Below are experts of layer 5 (counted from 0) of a mixture-of-experts language model. Rows are named router (the router's row for the expert), up (a neuron's input weights, with its number), down (a neuron's output weights, with its number) and show model dimensions 160-199. Each number is 128 + 24 x the weight over its row's rms, rounded and kept within 0 to 255.
After each expert's rows: "gets" lists some tokens that make up at least twice as much of what it gets as of all text. This comes from a sample of Wikipedia text that the model never trained on. Tokens count by the router's weight.

# expert 40
router [172 134 100 116 123 131  31 141 157 123 171 122 125 150 125 154 122 142 155 144 121 109 114 117 116  93  94 137 140 134 155  61 132 144 118 112 113 130 129 158]
up0 [118 120 122 148 111 146 159  63 153 141  96 151 133 104 116 152 140 129 129 111 140 205 134 128 137 123 113 148 125 115 161 114  62 169 119 144 153 140 149 141]
down0 [135 132 123 158 136 112 130 114 106 168  77 110 173 188  87 139 123 126 142 140 157 118 143 134  95 151 136 120 150 107 129 154 118 125 109 175 147 113  98 127]
up1 [174 139 137 122 143 133 155 163  99 115 100 137 113 145  80 113  99 132 158 165 110 134 144 137  91 143 128 144 130 118 162 124 122 133 135 143 123 138 160 126]
down1 [110 138 144 144 187 118 132 123 150 169 141 179 110 185 141 103 111 139 159 127 124 111 140 122 152 156 117  93 122 118 149  74 113 121 150 109 109 139 131  81]
up2 [121 103 152 144 145 132 125 164 130  92 137 101 120  95 108 113 112 125 123 113 121 165 134 146 103 150 100 135 122 120  85 148 138 195  75 121 155 119 117 141]
down2 [160 194  87 115 119  80 124 107 124 148  84 156 122 120 145 127 140 144 128 112 103 118 148 162 111 108 125 150 167 141 161 155 135 170 129 130 136 123  73 184]
up3 [159  95 136 123 132 109 138 115 110 120 121  83 163 143 103 107 150 126  89  94 124 118 142 118 143 137 109 132 161 119 127 141 140 133 105  78 156 130 140 145]
down3 [134  95 129 148 149 137 128  94 134 160 172 163 102 172 162 126 155 122 134 137 122 114 120 159 118 119 124 126 120 116 104 107 120 155 126 134 119 136 134 145]
up4 [117 128 120 116 141 137 173 140  99 132 102 119 142 105 146 138 115 134 127  97 130 174 135 139 120 163 153 180 122 125 113 177 146 166 148  82 149 133 151 106]
down4 [126 161 155  83 123 117 125  92 104 151 125 132 162 125 135 127 106 136 103 140 104 132 135 179 131 135 122 104 151 139 137 101 155 136 177 104 198 123 115  91]
up5 [128 109 114 124 105 140 192 164 101 117 126 178 114  75 117 125 150 146  85 142 150 147  88 132 130 131 128 157 103 121 107 137  94 177 124 108 137 109  94 119]
down5 [141 132 134  96 130 127 120 143 111 158 138 114 141 129 142 100  86 160 124 119 159 123 132 125 153 102 129  88 163  99 159 100  93  88 121 165 127 137 119 114]
up6 [ 91 121 106 113 140 112 119 110  98 174 112 111 132  83 149 122 151 142  98 131 148 138 121 122 171 158 113 145  87 139 107 164 125 148 114 137 176 101 135 114]
down6 [111 116 177 155  70 112 179 132 144 107 129 145 150 132  91 140 131 123 127 143 119 159 111 135  80 141 177  82 149 163 126 162 111 111 134 114  84 171 126 125]
up7 [106 131 183 137 103  92 109  63 124 153 159 143 116 111 107 124 140 162 162 101 129 105 121  91 196  96 114 131 113 112  97 123 130 122 135 137 139 132  73  90]
down7 [134 142  92 140  92 112 141 124  96 159 142 125 163 137 145 132 136 127 174 108 160 177 108 133 123 158 125 153 106  99 104 124  91 120 123 176 124 112 162 127]
up8 [110 136 146 138 125 158 173 117 111 122 141 149 165 140 113  70 159 113 140 120 130 145 101 130 128 142 163 117 127 119 104 160 143 131 147 156 127 109  81 107]
down8 [178 152  98  94 162 137 164 136 137 127 122  77 128  85  95 129 107 150 134 140 131 146 130 124 160 112 107 113 147 156 115 126 127 128 169 162  89 149 151 151]
up9 [ 90 130 158 133 129 130 132  98 133 121  96 101 140  99 123 137 121  89 110 104 166 189 142 144 148 118 122 135 138 107 134 134  75 134  77 163 158 146  92 135]
down9 [138 119  70 109 155 154 147 119 135 118 121 131 140 147 139 105 105  92 106 147 134 154 137 107 134 141 132 139 109 104 128 149 159 131  94 125 132 145  78 151]
up10 [127 120 135  88 171 154 148 127 115 155 159 144 135 131 108 129 105 112 118 143 167 151 109 151 137 134 134 116 159 100 106 142 154 113  97 128 161 142 115  80]
down10 [123 114  93 126 169 154 144 160 131 135 134 112 112 123 110 155 121 154 107 125 140 130  94 127 140 122 140 142 117 112 102 100 155 129 119 147 125 136 108 167]
up11 [133 121 142 135 128 121 139  99 118 164 180 137 158 118  95 119 147 177  86 119 164 144  94 119 168 175 143 156  99  99 161 111 100 115 136  91 120 166 136 135]
down11 [139 118  87 114 143 128 143 141  67 153 110 172 146 157  95  71 134 190 128  84 154 138 112 162 128 151 110 146 122 125 130  74 148 168 124 109 169 130 119 113]
up12 [104 112 146 147 117  96 122 123 107 101  75 127 136 105 100 123 123 143 131 126 126 119 129 124 172 151 151 142 126 126 108 126 111 106 147  98 141 162 131  84]
down12 [156  99 137 135 129 134 129 113 106 152 101 156 143 131 103 116 118 130 162 163 119 111 145 160 124 141 181 151 157 128 129 137 120  83 136 104 149 130 115 149]
gets: "2", "1", "3", "4", "0", "6"

# expert 104
router [113 133 150 100 132 141 110 112 172 158 126  89 171 118 107 103 143 141 118 109 125 156 136 117 154 128 134 146 135 160 131 191 106 143 126 126 111 161 150 127]
up0 [ 75 124 140 117 130 159 166 123 138 132  99 110 137 120  73 100 118 126 130 123 135 131 135 109 115 108 120 144 128 143  94 178  54 165 118 153 123 147 136 148]
down0 [135 179 102 124 167 103 113 137 148 122 137 132 137 132 145 136  85 135 112 127 119 190 104 124 179 113 139 149  78 124  99 169 116 147 110 114 164 140 143 120]
up1 [133 117 136  88 154 139 119 106  85 103 162 125 130 121  96 151 131 137 144 178 140 122  95  85 137 106 126 136 116 118 166  72 130 126 174 134 110 144 150 145]
down1 [ 96 136 174  99 140 104 120 103 124 136  90 102 128 129 129  93 160 130 142 119 115 141 130 159 108 111 103 134  76 122 146 126  85 148 153 150 128 143  76 103]
up2 [148 138 129  55 129 177 149 167 133 113 138 153 101  99 126 125 115 101 124 216 113 127 138 116 138 140 126  97 143 102 114 125 103 133 128 105 147 147 128 114]
down2 [116 130 102 134 108 101  98 136 166 124 122 127 131 113 128 117  81 147  99 114 159 117 112 117 123 178 114 124 114 120 140 141 107 155 127 145 111 206 142 149]
up3 [167  90 125 129 137 145 155 119 147 115  89 126 162 103 118  95 121 117 178 105 136 130 145 168  73 112 109 107  96 109 130 127 102 125 132 121 124 147  93  89]
down3 [108 151 108 106 105 178 130 117 154 100 113 152  84 133 116 123 151 130 106 128  94 120 116  87 132 151 122 124 129 101 153 105 113 141 127 130 112 133 112 123]
up4 [128 160 148 109  87 118 120 107 120 142  86 144 161 135  98 125 123 111 156 130 124 112 144 145 137 119 126 124 138 102  90 106  33 132 120 159 119 144  84 141]
down4 [132 111 158 131 151 108 119 106 119 132 135 109 112 150 128 135 129 142 162 117 131 115 105 123 131 130 103 156  98 122 135 139 107 138  93 128 164 173 141 143]
up5 [144 121 136 119  85 138 152 127 114 124  95 139 155  85 116 101 104 167 143 128 116 160  98 121 118 156 139 151 109 123 126  90 121 128 199 127 128  97 152 126]
down5 [141 123 114 155 132 163 112  68 162 128 131 145  82 104 112 122 139 135 108 119 125  92 143 111 110 136 132 186 134  72 134 146 137 126 111 156 120 126  92 144]
up6 [127 124 109 131 178 158 126 128 139 128 139 125 130 112  67 132 136 151 118  90 141 146  98 153 153 164 104 112 100 106 136 138 133 171 118 149  92 155 111  96]
down6 [137 139 108 118 102 174 133 138 124 126 104 153  84 110 133 116 133 107 122 147 100 118 161  95  97 138 121 126 136 177 143 158 175 105 136 129  77 105  93 163]
up7 [102 126 106 123 133 107 176 119 132 116 118 123 140 102  92  61 113 124 144 115  80 163 138 155 126 120 108 119 135 132 113  98 118 143 175 110 140 132  73 142]
down7 [119 144 120 145 120 143 111  97 184 134 130 153  81 116 114 123 152 122 125 127 114  88 134 125 124 156 132 165 135 119 165 141 154 134 132 159 140 112 139 115]
up8 [137 138 159 132 138 115 113 129 123 142 157 135 134 146 140 177 126 149 125 182 168 144 134 129  82 141 138 116  67 133 151 114 123 112 126 125 147 128 164 138]
down8 [100 122 176 141 148 129 138 119 118 147  93  94 141 143 102 124 164 112 139 124  97  90 132 121  87 126 141  83 179 104 150 175 126 144 136 132  89 121 126 110]
up9 [162 111 101 137 153 119 134 180 143 167 131  71 142 112 149 123 125 121 133  62 153 131 105 113 124 140 101 106 114 118 144 129 141 139 164 103 134 112  94 124]
down9 [143 150 127 104 113 137 130 104 141 116 101 146  94 112 105 106 157 114 121 133  70 108 117  99 128 141 130 142 135 107 145 123 153 126 132 175 111 133  89 144]
up10 [173 115  92 102 127 152 136 160 125 179 128 139 139 135  99 147 115 109 111 123 153 127 146 117 139  94 112 136 165  96 115  91 133 137  87 108 102 124 132 145]
down10 [134 144 142  85 153 152 116 161 102 123 117 134 191 165 142 135 105 131  93 139 169 139 122 153 130 122 103 100  73  89 157 129 124 123  90 162 124 152 113 164]
up11 [133 125  75 106 150  76 136 151  93 146 109  76 116 161 134 116  97 184 132 127 118 109 190 133 132 107 104 131 153 123 102 161 114 161 130 125 171 108 129 153]
down11 [116 125 108 119 138 132 126 118 118 129  96 132 131 132 112 100 129 105 159  92 118  92  87 128 117 106 101 147 126 151  92 119 112 100 161 103 122 111 137 127]
up12 [122 129 155 133 113 120 153 151 177 100  94 133 143 141 155 131 150 132 145 146 151 141 109 130  98 117 145 146 105 128 153 140 146 121 130 128 134 122 115  97]
down12 [124 131 112 121 109 191 133 148 127 134 138 167 113 148 145 127  92  87 127 148 128 126 133  99 130 144 142  98 122 128 142 118 132 168 135 145  84 138 149 134]
gets: "= ", ": ", ", ", ". ", "- ", "Born"

# expert 108
router [200 134 107  77 136 110  96 120  94 103 124 120 124 153 123  98 108 162 135 132 127 105 143 155 129 131 108 121 144 131 128  67 126 122 122 157  98 127 101 124]
up0 [132 157 136 136 146  98 154 113 107 104  94 135 116  90 120 103 121 108  84 132 154 125 125 124 127 135 110 162 132 113 139 119 144 110 145 120 107 143 122 145]
down0 [114 152 118 131 113 133 139 133  85 117 127 114 109 117 118 138 149 160 140 108 141 153 121 114 121 160 179  95 125 119 140 156 134 120 127 126 133 133 151 110]
up1 [134 123 113 108 145 164 169 190 112 147 107  87 113 106 136  91 128 138 147 113 150 119 109 125 136 171 126  99  56 162 140 122 142 156 176 119 138 144 147 145]
down1 [104 100 142 128 142 121 175 133 122 133 171 106 192 123 107 104 130 133  73 116 200 156 126 146 132 127 140 111 130  93 109 158 127 110 107 170 104 112 141 118]
up2 [133 162 150 113 128  96 146 112 131  77 125 178 162 108 118 124 107  94 115 135 144 140 150 129 153 126 127 130  95  91 155 116 141 135 155 122 138 104 107 142]
down2 [139 152 110 122 144 149 122 104 111 122 107 166  81 129 130 119 101 134 154 134 126 136 151 158  74 125 138 128 126  90 109 123 117 127 130 134 136 126 152 175]
up3 [ 81 140 180 111 158 128 165 141 130 150 105 128  96 123 101 114 161 124 125 110 182 112 132 123 140 169 146 109 126 128 112 154 159 147 115 106 114 163 199 158]
down3 [143 142 110 134 114 124 157 148 101 152 117 127 129 158  85 101 171 122 145 109 150 164 167 120 167 134 129 143 120 150 101 131 125 139 167  89 104 158 133 118]
up4 [150 161 125 125  86 149 128 136 115 106  97 184 127 132 114 134 138 120 134 135 119 144 168 145  90 136 114 146  95 134 148 104 126 126 132 110 137  88  91 181]
down4 [117 147 155 126 180 141 126 129 114  76 138 132 138 110 154 107  90 127 176 145 131 139 164 112 152 171 130 121 136 137 159 154 119 137 127 132  99 126 126 121]
up5 [130 132 142 134 145 128 143 114 146 132 119 101 147 137 131 131 147 125 142 139  86  97 106  91 132 127 135 133 105 127 110 133 158 117 140 123 194 125 115 129]
down5 [135 146 126 140 143 174 116 167 168 153 133 119  67 151 125 137 125  98  93 136 113 122 130 139  92 121 147 101 173 128 114 114 130 134 134 101 132 149 127 153]
up6 [135 127 102 132 145 129 174 120 152 166 158 137 141  85 133 152 131  92 121 161 145 132 132 132 143 126 117 137 123 165 129 169 141 135 145 115 186 159 124 115]
down6 [134  88 161 120 112 164 144 135  91 107 118 135 133 141 123 114 138 102  99 118 159 115  91 148 128 116 186 128 139 132 148  89 139 120 148 108 138 129 120  94]
up7 [137 139 156 118 127 133 144 143  81 101 173 162 153 124 119 119 142 136 107 147 134 144 126 120 174 122 113 137 176  87 100 140 137 108  83 140 129 139 115 100]
down7 [136 145 109 129 128 130 145 158 110  91 154 134 102 118 120 129 103 107 151  84 135 126 168 130 107 104 142  82 142 114 108  92 141 130 124 143  92 145 159  99]
up8 [164 115 147 122 173 109 161 119 154 108 123 135 112 146  97 153 151 122 129 101 156 131 128 111 100 141 152  75 136 199 141 141 198 130 212 132 113 158 126 149]
down8 [121  95 165 165 129 152 148 132 115 118 157  97 178  98 120 121 126 130 145 147 121 116  92 125 182 166 100 128  99 113 131 132 104 114 162 123  80 146 101 114]
up9 [135 117 135 109 132 118 107  94  85 170 136 158 170 151 141  87 175 136 135 108 135 127 120  80 102 118 149 127 165 119  94 148 100 107 130  80 120 127 143 114]
down9 [123 137 147 122 132 158 143 135 102 100 185 113 142 114 115 129 139 142 124 148 151 137 123 112 128 138  97 117 115 115 123 125 130 108 154 114 107 136 158 117]
up10 [111 102  99 120 132 166 112 161  96 148 155 131 158 113 138 102 141 106 143 138 192 135  99 112 118 140 166 116 107 170 141 167  95 121 198 154 117 139 139 121]
down10 [167  94 156 133 149 154 133 162 137 133 121 105 151 155 114 138 138 105 158 150 183 155  89 147 168 149 128 119 114 149  94 159 100 134 154 104  83 139 120 127]
up11 [113 119 157 122 110  86 129 128 188 177 132  96 172  64  62 107 111 142 117 144 170 149 147 186 101 157 123 138 118 114 106 127 126 164 151 162 135 128 116 106]
down11 [147 180 136  68  90 111 100 143 130 108 128 124 126 104 168 121  95 126 117 117 160 105 147 164 115 174 140 100 130 123 132 114  96 135 152 132  98 123 121 104]
up12 [153 108 132 124 131 128 157 171 114 128 151 116 147 147 126  91  92 131 135  81 148 146 113 132 159  92 136 148 131 151 155 144 130 140 136 107 152 137 139 144]
down12 [123 125 121 156 126  71 137 131 146 169 119 119 130 160 175 125 131  95 109 142 124  95 137 127 112 131 136 100 130 122 115  88 136 132 146 130 161 115 105  97]
gets: "1", "2", "3", "0", "4", "6"

# expert 80
router [171 190 105  95 117 133 148 122 136 134 161 117 134 109 182 199 119 137 124 118 134  99 110 102 158 124  96 160  98  98 132  88 134 134 163 160  99 107 137 130]
up0 [ 98 127 146 133 117 117 171 121 117 136  95 147 139 126 165 134 181 112 150 110 152 130 111 107  93 147 141 165 119 126 110 121 130  97 121  97 154 128  78 153]
down0 [140 141 157 170 126 153 139 139 141 146 155 147  82 137 144 122 127 124 130 140 104 143 120 118 130 123 115 144  93 162  90 129 119 128 133 102 138  69 120 164]
up1 [120 108 150 130 115 105 114 128 122 129 124 113 159 102  81 101 110 112 124 148 144 141 102 111 130 145 179 156 127 156 113 121 109 180 132  82 131 111 144 176]
down1 [140  97  81 101 131 161  89 128 127  91 116 135  97 133 135 182 122 157 166 134 136 143 163  90 139 145 127 134 139 133 121 110 122 107 121 151 120 135 217 129]
up2 [111 121 103 111 159 109 125  94 128 172 136 128 156 101 154 143 127 113  93 132 116 111 108 131 127 126 111 125 217 108 129 166 164 112 106 126 123 145  97  88]
down2 [123 118 155 127 154 151 146 109 172 145 127 102 102 119 146 138 125  69 137 136 130  83 133 165 123 144 143 138  75 138 180 154 128 166 103 172 116 137 112  94]
up3 [170  91 135  89 133 131 132 130  91 138 121 128 120 131 137 140 136  67  98 118 133 122 114 122 100 152 112 111 130 126 142 144 161 136 100 119 116 131 124 101]
down3 [155  92 149 126 134 141 158 123 120 113 152 131 124 101 137 135 151 111 120 132  69 125 140 101 148 109 151 174 119 123 137 167 110 124 136 116 117 113  93 140]
up4 [134 106 149 120 100 151 136 177 150 106 123 130 119 102  74 166  93 161 107 119  91 144 106 120  71 132 128 116 128 162  69 153 140 129 135 134 130 141 116 124]
down4 [ 79 161 145 160 176 113 134 147  95 167 123 137 133 139 128 110 115 104 139 134  98 113 152 118 113 133 108 113 134 105 132 160 124 126 134  65 125 100  90 148]
up5 [155 116  89 116  95 158 106 176 147  91 140 173 103 138  93 143 113 139 126 147  92 114 155 137 140 113 125 135 118 106 111 143 173 139 100 110 125 139 145 152]
down5 [ 93 151 130 137 128 127 109 158 117 174 115 130 137 202 131 126 124 148 176 146 121 146 143 118 107 141 136 103  98 103 139 142 121 164 150  99 152  93  95 142]
up6 [134 131 161 148  98 105 168 181 114 134 125 110 129 183 112 101 126 150 106 157 116 126  93  99 127 169 175 135 192 129  97 180 109 112 146 113 143 128 116  65]
down6 [158 118 135 139 129 133 115 153 170  90 105 127 104 112 101 141 138  89 129 125 150  76 147 111  85 149  89 140 177  84 118 166 102 104 156 115 105 103 128 149]
up7 [153 115 155 103 151 131  94 152 104 140 115 173 144 174 112 123 143 123 187 111 111 138 127 163 119 115 118 109 148 156 119 158  95  98 128  78 107 136  92 120]
down7 [142  93 127 122 135 105 126 104 139 182 156 111 121  79 144 117 149  70 133 102 166 137 114 125 129 143 107 194 119 137 158 184 107 114 145 132 152 135 183 114]
up8 [ 91 126  99 174 118 158 120 150 112 107 109 147 119 152 148 104 123 126 124  91 110 105 156 137 102 135 131 113 147 172 105 149 134 119 134  95  98 125 128 128]
down8 [104 137 121 144 108 132 152 169  97 126 123 158 132 156 102 135 136 141 144  87 111 172 129 140 202 126 121 123 101 125 109 130 111 131 133  89 156 129  69 157]
up9 [123 109 144 139 149 108 151 131 122  99 109 153 128 115 103 107 135 154 116 125 152 200 155 126 134 118 120 169  86 121 126 111  73 123 154 112 148 132 152 168]
down9 [148 117 149 149 124 139 111 105 140 105 110 141 129 133 135 131  87 137 143 140 113 136 120  92 125 129 117 129 185 136 105 127 104 107 127 168 126 124 103 154]
up10 [151 162 132 194 103 162 112 117 116 137 118 100 186 121 131  67 131 107 158 114 167 147 129 162 114 103 153  92 170 152 154 154 110 118 137 156 118 147 123 140]
down10 [125 135 118 124 137 134 129 115 129 161 156 138 144 137 142 131 132 153 131 146 117 180 107 135 118 127 116 162 130 150 116 136 131 135 160 124 144 136 156 110]
up11 [112 146 118 143 127 121 120 144 159 134 140 147 151 137 119 131 168 149 149 111 101 119 136 151 127 143 108 103 131 145 135 139 132 159 104  99 135 141 105 125]
down11 [109 147 107 138  95 111 164 111 146 102 112 142 142 127 168 111 158 159 137 139 167 136 122 136 129 123 113  96 121 108 148 133 152 167 145 127 150  98 151 133]
up12 [154 143 101 128 124 101 148 167 110  79 148 117 119 126 144  63 134 144 126  90 112 143 116 137  87 116 152 140 139 119 126 123 153 122 101 120 170 125 104 151]
down12 [144  97 130 113 139 132 131 102 154 140 123 142 116 168 125 127 125 145 132 109 110 100 150 104 146 143 111  88 136  88  98 130 146 135 142 146 159  68  75 123]
gets: "1 ", "5 ", "2 ", "th ", "0 ", "3 "

# expert 107
router [131 123 130 142 138 109 116 136 214 120 138 153 100  87 117 137 159 113 124 169 113 134 128 116 132 160 131 139 136 136 143 139 110  98 147 129 113 147 125 117]
up0 [125 150 164  90 148 120 168 137 116 116 174 107 162 154 121  78 159 118 110  98 134 157 128 116 117 142 111 150  79  94  99 127 138 129 170 130 125 115 121 143]
down0 [145 119 117 121 119 165  86 132 128 170 125 134 132 103 147  71 101  99 172 138  98 135 119 108 114  93 181 158  84 196  90 135 115 115 151 110 101 134 114 122]
up1 [106 123 143 137 136 110 198  97 123 148 114 158 127 187  98 141 177  95  96 108 141 153 121 187 139 136 129 145  86 132  88 156  90 149 132 136 139 126  95 112]
down1 [145 109 183 117 129 143 139 124 136 150 112 100 102 118 152 132 119 105 146 130  88 124 166  97  98 126  92 151 116 161 135 109 150 142 106 171 147 143 161 103]
up2 [ 98 124 141 147 164 118 166 123 137 114 115 156  89 130 116 153 109 107 142 159 102 150  88 125  93 161 115 137 174 143 104 143 106 135 121 116 134 165 192 116]
down2 [147  84 149 129 146 174 135 135 135 109  79 132  99 127 125 130 147  55 118 105 117  87 157 144 102 135 147 104 144 138 121 142 144 171  97 160 145 139 124 129]
up3 [124 127 116 130 130 135 161 128 148 172 147 101 116 135  64  82 134 163 109 130 143 159 138 219 150 148 106 170 120  90 103 112 147 163 110 148 118 147 106 128]
down3 [119 164 117 116 117 144 131 111 133 117 163 100 137  79 152 140 108 137 108  98 140 161 117 141 154 134 102 135 100 147 136 108 145 110 100 133  83 126 170 117]
up4 [134  94 154  90 154 168 155 105 125 107 113 123 121 137 135  84 127 127 100 130 155 134 121 140 122 164 132  94 146 147 110 186 157 136  93 132 112 114 103 137]
down4 [ 85 130 140 129 112  95 182 131 113 132 101 136 143 161  91 121 119 118 131 146  97 128 156 130 115 109  84  75 103 133 129 156 157 154 124 169 137 120 135 102]
up5 [123  75 135 100 140 110 123 125  99 107  96  79 123 128 113 122  98 125 131 128 114 114 129 127  86 167 153  96 139 180 130 154 163 121 147 112 117 116 165 137]
down5 [ 70 148  96 153 135 165 136 106 117 155 114 146 155 144 139 119 116 130 110 121  96 123 103 120 153 132 117  78  75 153 153 142 156 121 148  96 138 111 117 125]
up6 [130 137 128  92 114  83 132 111 108  66 108 170 153 120 171 159 114 155 120 146 152 141 128 142 129 143 136 127 132 112 180  95 153 146 153 146 127 129 124 140]
down6 [140  97 135 137  99 148 109 117 104 176 136 134 198 146  93 136 135 127 136 117 152 145 115 163 141 158 147 149 145 121 185 114 142 143 133 155 119 140  95 146]
up7 [141  98 134 102 117 123 120  92  99 149 122 122 159 116 129 148 106 121 153 168 159 143 147 145  69 113 108 122 125 115 136 100 125 142 138 152  93 102 131 131]
down7 [112 157 125 132 120 105  94 127 109 108 127 106 155 141 111 125 130 120 128  97 156 123  94 177 155 146 131 164 145 109 185 165 138 199 104 136 122 111 144 128]
up8 [126  99 163  80 115 126 150 116  87 100 124 143  82 154 139 130 140  96 154 139 147 160 137 120 114 144 156  66 145 180 130 154 139 165 130 102 107 129 167 127]
down8 [ 55 127 149 168 143 112 172 128 153 161 105 157 171 159 114 136 178 149 132 139  84  97 101  99 119 170 121  42 147 137 195 138 174 108 151 136 130  96 155 103]
up9 [119  94 132 115 107 115 122 115 118 136 133 134 179  99 167 114 163 131 111 167 138 115  95 133  83 158 134 107 116 155 114 142 126 118 157 138 142 123 125  97]
down9 [103  81 195 170 148 114 144 166 139 159 139 131 100 138 122 145 110 144 104 119 129 136 161 114 143 123 113 113 100 144  61 129 111 135 107 121 142 124 148 118]
up10 [129 106  60 141 155 128 127 115 145 123 141 114 124 139  98 150 122 124 129 129 130 135 160 180 150 113 162 120 137 130 159 121 148 162 128 124 104 160  89 103]
down10 [128 131 162 120 139 142 142 156 139 141 154 119 157  71 138 161 161 133 112 132 157  83 103 145 110 131  98 148 151 156 175 117 180 145 131 167 129 146 120 112]
up11 [120  97 149 127 100 100 130 108 121  97 122 175  97 136 125 158 136 128 152 138 148 138 132 129 153  77 143 117  93 159 166  87 107 176 176 103 146 146 131  81]
down11 [132 140 108 116 139 158 152  57 177 158  98 143 115 147 154 156  81 129 137 163  95 161 150  89 128 150  80 137 148 132  96 134 125 142  90  96 142 121 111 142]
up12 [122 129 150 134 102 145 165 125 164 141 101 117 153 131 135 116 139 134 133 127 163 136 114 149 128 129  76 172 128  82 143 116 102 134 154 154 137 117  88 128]
down12 [130 135 133 151 136 203 129 162 124  86 148 148 129 170 154  95 148 126 159 116 121 113 125 160  64  94 138 149  98 144 142 111 142 143 149 159 133 159 129 150]
gets: ": ", "): ", "August ", "July ", "June ", "May "

# expert 81
router [153 103  98 127 135 115  85 153 153 160 173 120 110 100 192 108 111 102 120 158 129 114 105 121 119 143  87 118 157 141 112 109 115  98 106 106 128 153 150 123]
up0 [116 112 127 151 150 105 128  88 162 101  98 121 137 147 131 133 124 100 111 117 125 101 122 150  94 107 121 142 158 149 171 121 111 158 139 155 114 108 131  74]
down0 [131 155 129 122 111 122 153 144 176 139 136 179 143 117 110 123 148 109 140 138 148 104 130  93 173 151  83 143 122 131  93 154 128  97 128 177 118 120 110 141]
up1 [169  91 187  88 142 120 129 152 140 105 146 102 120 133 102 129 100 128 161 126 161 169 143 116 117 149 112 137  92 127 154 108 145 168 107 131  92  90 182 115]
down1 [128 143 138 149 126 113 170 111 158 135 125 106 114 137 153 139 117 162 121 110 121 143 131 106  89 127 122 181 111 140 126 131 108 131 143  92  98 107 121 110]
up2 [134 108 118 125  94 110 147 100 134 137 111 161 149 114 117  90 133 100 119 146 121 136 112 121 131 143 136 128 119 134 114 109 133 159  98 131 106 128 119 198]
down2 [ 79 129 117 101 103  84 140 114 124  88 154 143 109 146 119 103 158 139 126 102 164 149 117 114 132 162 182 101 146 121 128 103 113 116 150 109 112 169 149 141]
up3 [118 173 160  92 168 141 127  86 113 120 115  89 159 103 135 128 151 140 141 122 117 111 162 125 105 136 110 172 158 115 165 142 145 148 149 144 174 100 148 101]
down3 [139 132 146 149  55 171 153 130 111 159 133 106 139 141 124 131 156 158 102 144 122 183 164 100 170 133 129 115 159  95 126 127 174  88 148 164 123 170 136  87]
up4 [157 147 173 105 145 114 117 129  90  87 121 126 138 137  65 124 141 102 168 150 157 115 142 146 151 139 101 174 144 163 132 135 149 127 145 195 161 166 131 169]
down4 [119 135 134  94 110 181 174 143  90 171 113 128 109 144 112 150 154 120 132 160  94 178 143 190 152 152 122 109 115 142 148 153 120 137 153 149 103 169  98 123]
up5 [ 99 155 131 158 108 145 155 145 139  63  97 145 131 136 152 114 106 124 150  93 118 159 161 116 105  89 147 145 161 149 124 135 118 135 105 115 128 101 140 148]
down5 [130 140 165 101 138 141 116 132 133 118  89 120 168 139 125 131 147 124 193 118 105 167 124  65 107 109 147 167 110 141 130 140 148 108 102 115 137 124 114 155]
up6 [139 110 149 101 170 156 125 120 135  58 101 127 121 103 123 110 107 137 150 133 154 118 148 127 147  97 121 151 109 108 134 120 129 127 125 142 102 115 109  79]
down6 [155 140 157 120 133 145 166  73 164 118 131 173 156 115 100 128 163  96 117 156 107 134 146 119 120  99 162 174  83 148 122 158 196 118 164 117 128 162 133 136]
up7 [130 136 143 156 110 105 149 122 121 115 139 134 140 113 103 129 135 134 108 157  79 147 150 149 167 167 108 181 112 105 106 102 134 133 128 120 107 135 116 175]
down7 [117 119 203 126  74 145 169 110 146 117 173  64 139 120  76 107  79 103  81 126 171 133 115 107 141 100 141 127 110 118 129 144  91 154 145 109 141 138  91 167]
up8 [137 127 150  89 122 126 192 121 126 111 152 113 147 165 133  71 123 142 106  94 108 120 108 141 147 176 118 165 103 132 104 149 154 149 159 112 135 140 130 147]
down8 [179 127 131 114 125 124 140  99 167 159 173  84 109 105 107 149 129 165 104  88 108 128 158 120 152 184  97 133 109 134 126 129 151 171 156 125 119 108 100 142]
up9 [113 104 153 127 122 152 146 127 151  99 118 147 130 129 105  83 119  96  92  91 183 118 112 129 108 144 137 143 129 167 183 141 111  99 144 134 121 159 115  69]
down9 [146 130 126 140 143 106 155 160 184  99 141 173 102 127 132 142 102 128 132 143 147  90 139  92  96 172 124 143 146 119 113 143 152 135 163 130 108 120 139 114]
up10 [139 121 106 128 146 113 103 152 133  85 126 119 125 135 142  93 147 117 144 135 107 147 186 134  89 108 100 107  97 124 113 146 115 134 118 171 106  46 135 130]
down10 [140 127 133 138 168 102 156 145 147 133 128 111 158 123  94 144 128 101 158 124  97 121 164 163 121 138  99 161 136 117 119 138 149 122 143 104 135 136 183 101]
up11 [112 113 129 137 131 121 113 115  96 154 147  91 134 100 122 157 105 133 122 162  99 127 121 120  77 103 129 166  87  96 175 184 153 132 118 112 174  92 143 152]
down11 [121 121 139 136  93 133 109 128  82 144 142 111 139 107 122 100 140 151 106 150  98 134 112  61 105 113 126 133 114 136 140 146 135 148 101 149 122 122 122 141]
up12 [146  85 121  95 162 176 141 114  90 161 127 137 107 145 106  97 109 128 129 149 169 133  79 118 100  98 122 108 125 132 123 167 116 118 101 153 131 167 122 128]
down12 [127 133 165 120 165 109 146 140  79 101 154 100 124  80 121  90 195 108 170 148 135 140 143  98 112 142 147 146  95 168 132 133  77 110 172 127 136 147 124  84]
gets: "(", "b", "H", "p", "c", "P"